Weights of a small mixture-of-experts language model, trained from scratch on English Wikipedia.
Size: 14 layers, width 160, vocabulary 4082, 30.4M parameters.
Experts: 64 SwiGLU neurons an expert, a shared expert of 64 neurons.
Training: 294M tokens, 4485 steps.
Below are experts of layer 11 (counted from 0) of a mixture-of-experts language model. Rows are named router (the router's row for the expert) and show model dimensions 0-159. Each number is 500 + 50 x the weight over its row's rms, rounded and kept within 0 to 999. Numbers have three digits each.
After each expert's rows: a language model's description of what the expert responds to. This comes from a sample of Wikipedia text that the model never trained on.

# expert 58
router:503451440541427422527490435531471536559560420499471599525508594524458524470499472488547561473450522459477505497547507498583524543529456543470465526507535560439496473490463593428481493539509494529604583461499445494443368494480542535537498447476560488565559613433465490519501536476488499482462506466501401522477585543500602494523457555397496514473452470521445493572564448531472410531510521522536555402478497528508513585509416386456381499493490439454520597408434519405435562496501580
Description: Number words and quantifiers before plural nouns, such as two, three, several, many, various, as in three suspects.

# expert 25
router:425407499561465503496536513530461515551492386473379525539430514542482490435474499488550565491457522381423565562427553523531504550510435519445487516606406513514553479458430540424468553507534495485554541487344443501442420480435496494487554492526548508512542419486487552418505585449427496510531462469499446571473622530556553575473508514411508542491456425534506536526567438523571436560499579566439515535551481515526503441428490481499430515468496476484458573487452493413487503461438556
Description: The, his, their, its and 's, usually fused with a preposition or verb as in "in the", "from the", "is the".

# expert 27
router:491503465541447478540465545560437554529449391541405529507558518518427472485480444585497592466435509414462551525478513461523467516489443503364453511563511523518567456487463540458410539527595461477443512435458379468421422461472581525484500526575463450567491513453526547475568531454492456520546485447474402527488547541553573583506483532434507508485489466563533471496533524506533427558464550583502499479554486485458497549545385488462363508452474428507500596499453465463425503366489511
Description: Function words starting noun phrases or clauses: the, this, that, any, same, each, and the conjunction or relative "that" after verbs.

# expert 57
router:421410439504426397529477455482477486519465438454447553477480516518473535558456498552455491494436498468496588561424546561534466564462521545440371533541461559583587446489437501440526572547494466457522436479453450526493498527414485455440513495526536473534524461508549513529544515479590454506573574457450450490473513519489490553410433468511469557440457515526400519464416417490535368501441502573570593473427485548491538530431399469434371516535532510462465576477492502452459541416499508
Description: Word-internal r-clusters and fragments like che, str, gr, per, r, plus accented Latin letters in European names and words.

# expert 6
router:496448472579448480486487467566501529425492500483425541469550607554480484408466473532536502484544608434468529550520529499482423491503438557451429469575510516548480454434486608514523559557487507484521487429495463576519488405464546471553498419539560534544521468504601526453580489479469433480584572472497480539384518511448565469508435508491416488472451495546469450473519414540497491502438462529548527534520422578378460600576427433492448481427499475556471612500415459455440510463402504
Description: Middle stems of Latinate words before suffixes like -ion, -ive, -ure, such as el-ect-ric, eff-ect-ive, coll-ect-ions, rel-ig-ious.

# expert 13
router:430460481448419432531573441507454516495494486434430545534548549503443411446485489494519592479520541491515543512477535485501383525475523578524512522539457501447535351482434609466496486492516520501499507555441487473482443470483542411516479520561494504465563522395538644510525535483503507466602461477551489577434571526576509511545507491426491514395514506583531458489478422532601392464445526514565523507451464471425547521462381449453391548498510497533489479452454460392499563508445489
Description: Single and double newlines ending table rows, list items and paragraphs, often right after a trailing pipe or a list entry like "Passengers".

# expert 51
router:474431477540442485512487454553477562563470530422486546471493499499477518500471464588558547479516465441490525522457525586549549484515564545474438454552552476550580435455501533488424485531532494585469460428467516519456422511459544532613519413510509537510486471518588538417365514512523490513626531528520541470468592499600496622462454495427416505424476483522544546522527424546494480541535511537521519530505452592477537538490355449520477606496525473473547532400434511521538627404494495
Description: Word-internal pieces right after a first consonant or prefix, such as u in f-u-els, in, el, and word starts fin, activ, lim.

# expert 30
router:483457518522523439591578443510440495513444521410500528623491547537519483514461558569523557462492537489402487536486559493613453466489451512411515441587536523498495508487476538450461549455495425465532497552445501475471456527474539457471542496475632560447474543460500544480449612492502457604626390469496533485360533525497587546460476555450440552453476500545504446501451443504505491536500473528516460492398534558521528516495464423461428541432540450382484498422488481457495609480495573
Description: Word-opening prefixes such as pro, inter, un, ex, sub, trans, and opening quotation marks, as in Pro-fessional, sub-stantial, ab-use, "Under Pressure".

# expert 28
router:553452561557410480518504491589412510445465506425488517550457511493513587472475561563483500508495561514461495529501538472451489565488502583500486525511445514524434475440475539425525527527495434432499514456407407536479407391435515451552520490483510495525542525453539571498551466488500499500616441426470457561449474527577510491492460554350381570457430512578383511505549399483551454453461498529447470386515444552497451476518464410464487615505485481506544461422420501509526541461437505
Description: Early fragments inside ordinary words, especially b after a prefix as in somebody, Starboat, and comp as in comprises, compares.

# expert 12
router:486456457520527462662506459596437530547520478427477585494459479554459461431457556534436596511448585471482518548447497520475493506466476490427432561531480514489515453509491521441480519525582486574451577524424434511493489533479524516528507523463595509500522503439490535499593550483486415506589559406469441480473554601510598500473488534462350538505495555469461531447494432555549435629410512519520553530488517640510549507516519464483462450510498465451486493412466537482466562437435566
Description: Word-initial pieces of proper names, especially St, Br, Ar, Car, in tennis tables, place names and taxonomic species lists, e.g. St-ubbs, Br-ent, St. Laurence.

# expert 5
router:439420539546532467500528432535475569504479449525452557485485511599484548458347494614510533442496597491437544549527535533558376468458482496390457477539462531502492435483465493456428476528490527501487519549453479544495481513412531520565606421491662521543551464496580497415532598516451472482576486443438535539528586490549634586465457540476475538365508446524496455511534489566485491479484439508550461481490465503503474510513503453488489514517494461551483485523444563448426566455462492
Description: Verbs after a subject, mostly was, is, were, are, be, plus verb stems taking -s or -ed such as appears, finds, tends.

# expert 18
router:506455515522386487515542523536439557517468426411420557509457519476513501510460519521471513493474579495528467554463522556502454558476506512503519482588518490483458486470422550508405540484563566549449582488497415526427409504465589500554506491577498520523533528503498558463461609457520466483507434460422443538566515463506573511432519581418420526399452539578568469464580458517539428639512561540567506402526474576574558527543452414500448478486534460427511478557442521464530572481386523
Description: Single capital letters opening a word, especially I, A, U, K, Y, after line breaks, quotes or table bars, e.g. Proto-I-ndo, U-kraine, U-emura.

# expert 53
router:533464436576372430570464505550417494516456472412487513475575458560524494458492481441454511440484563538499480588501533527539553459490536503476441510483507551478476469543464614476529465507505426562448514498419369544515508455489533459471504527492483492540527505427500550482508534480438455529585474399463514468459538614574497478554511514536399533467457552548557572524505430449579545597464522557457598469479528586383459498459449424467515557465436417561495566459493468422483609479514547
Description: First pieces l, L, j, J, cl, fl, bl opening a word or name, often in species or nature text, such as cloaca, jungle, cloisters, Lotte.

# expert 55
router:463498479548422418531455545533447553505479452435445516589629468526504591511421560519534477460523594495450502511572546515560567517502488554437434518523492549403512512454412490446493550533478489539475582523516460587467490591450499488458594441439574536535502532507559549452506523512405414489495459464430425543383541536566467525406516519480423482364526518576546530532511445560573518531478511543574501415458507557514500515538441487495504443450449468537481517382492500543543520492500589
Description: Word-initial stems that precede suffixes like -ical, -ics or -ia, such as med-ical, E-th-ics, ent, techn, Olymp, and Ch-rist.

# expert 2
router:527492481521415465476482403536523567531490400409467559450528468511515516393509495546444519422455518497411479508415519561550444521481534582461505437498443553498510479450483524519528450517556463565471500458482429417514495598422489441553521339548546579482542572433582576472509573481549453487525522438534517580404518583629509445568444568490389495421466498513486473550505546570481518460459508573446574485486487547536461582559479462543488560458497455532520522460499484454497551471531506
Description: Mid-word pieces, often vowels like i, ar, qu, before suffixes such as -ation or -ate, e.g. init-i-ative, squ-are, ind-epend-ence.

# expert 14
router:507462429520422508529480461618464498517537522472441552495465453596447569391489471502523533485428527473399531516575592497577518439471557509459465534486430514414538423453471482437468515497527469536498507542529465548373469546466556411451494502453465471517522545539458512483533526487565469478549499434483401494479599488579500639453443586483415542448532559536517469516453409610506423528465481577505523454504446484449435507519517507498437574471497467584593467431480541443507512408461525
Description: Subject pronouns and auxiliaries after a clause start (he, they, who, has, also), plus adverb endings like previous-ly, common-ly.

# expert 40
router:504507439519434508511610531553454495451486449429402560553568484473396464471439487541470525528516625391544497569499569491588435446439491504455525511545556528516463477456460552437406450570502494530414530513437472520418499516452575492510546522542521464512450516503496506427504505419499486593606497501522468534516520507482518563484520507479476520463443471607581495530579518591580500539424499541539537460489477480464386463463474467457422512505479449604507505522451467521438652509392510
Description: Paragraph breaks before headings, and word-initial M or P, either case, after colons, dashes or list bars, e.g. Promotion, Pelham.

# expert 39
router:494426479541411399591526519574488504469458363427448565493558530535495510437496525554565536443466493444513536554486518545479426474478468563391463453518465570455506416474454513434496491530502467514478575548556417545491457414446530511497468540436576482440506527437511642506522579434496519506534454466494440487555540546549481492476439524441403513390505517500451555564481451566464388581447511527468520501448514568508481496512463456432522489433421359482477549499522562494458558527460484
Description: Inner pieces such as h, j, sh, aj, ah in romanized Indian, Persian, Slavic and other non-English names and titles.

# expert 20
router:519462503521446454558540433607468454510430417437431547428524485543421493455525470583529534510557487507489549536534536531469450483468541472465495528561454548456469465544489496531481556505540501531561528501448455567463415448466538543509500467532540538540516434460545646446501679483467488433534506493442458524460561625500552510497450532427429531485504439545500520531470402646535508534502532531585569466440394589479571487529467490512431490467432438473537541519466421477479520518516603
Description: The leading 2 of years like 2015 or 2023 in lists, plus raw byte pieces of non-Latin or accented script (Cyrillic, Arabic, Č).

# expert 4
router:530449460535490406505555472537489558548504392462484576470483503531470516417504417495516533449548524456516500529498502535450449451506476553492552480598406582415542422451437539486528390513517420478537576547539388469470496459452541530475522532554475503512582514455479549471485517448519416547548523463536475525444563480611451583594478514384418541483527513576410446538513432544538484499463457593525563480493508572527545513531417482455429538411442470499486588418442562494533523441439526
Description: Final vowel pieces closing foreign proper names and place names, like a in Ica, L'Aquila, ina, ella, ura, u.

# expert 45
router:541471537556451427565571465498539580565459440489426524479500565545440474487428490501479537482450647476498487540509541445510521433489513571497423475584505493459599483459386627452549480501556505541499533503474476550457496482393474418542550453546502486522461525520530646467507536470502473505486430452425424520387528557529480577513469460447423493490476474560464535572489372506523524577415500598502478429455476558484503473514508492532418540481532454505510539462534532441444558473406553
Description: Digits inside years after a leading 1 or 2, like 1'9'27 and 1'93'1, plus month names and "On"/"Born:" before dates.

# expert 59
router:524447493559534401518551478574442511479548394498421519564483495538479496429484421509497621492451604491453461550514623500529510535531452535434415550532435527513467496489405603430500478480503500548552528464447437453441478478391493478501557523511514466484559418517514475516563529458490433476579523498516443494482541486518524501498498473490511515448448519574510522520527449535521484559466493650497476482485488485455568551505409458401402513490536332545538500433457537425473562432396504
Description: Line breaks, closing parentheses and dashes after life dates in people or taxon lists, plus nationality and job words like American, politician, appointed.

# expert 21
router:547446463589514419546548472600438436500534513443444517538443497548441452455451510553483523406487487470387545502472568493522498564470465512503510481509370535488559442423446475418484531499493521479591493491521448507388491469428595493464551471536531563503557519478497517518482528510486428400514474488493458506454574525596454462569433537502483502526452504549508477514520528600499466639453496530616574449428448610494506489559455509423524477418443431512522531486473498481473568386464580
Description: Word-final plural suffixes such as -s, -ers, -ies, -ings, and closing parentheses ending list items and song or release titles.

# expert 3
router:505430515563478471488554390491505493576431395492474614513491544487533465444442456585510539505454508462503518566500547476563510519535437579488538552516473517483472408554476575516503534462493453572520501532496398496477454473430497490569499500533481514530506472459522488497454550533552522547532507383473422557470508538465470578469442498464419490477510440553511495534475480537563375623374427520558550469358489596492567520490444495484465522396495454583546502490459511450467612432490587
Description: Raw byte pieces of non-Latin scripts: Chinese or Japanese characters in names, Cyrillic, Hebrew, Greek, Arabic, Thai, plus some infobox fields.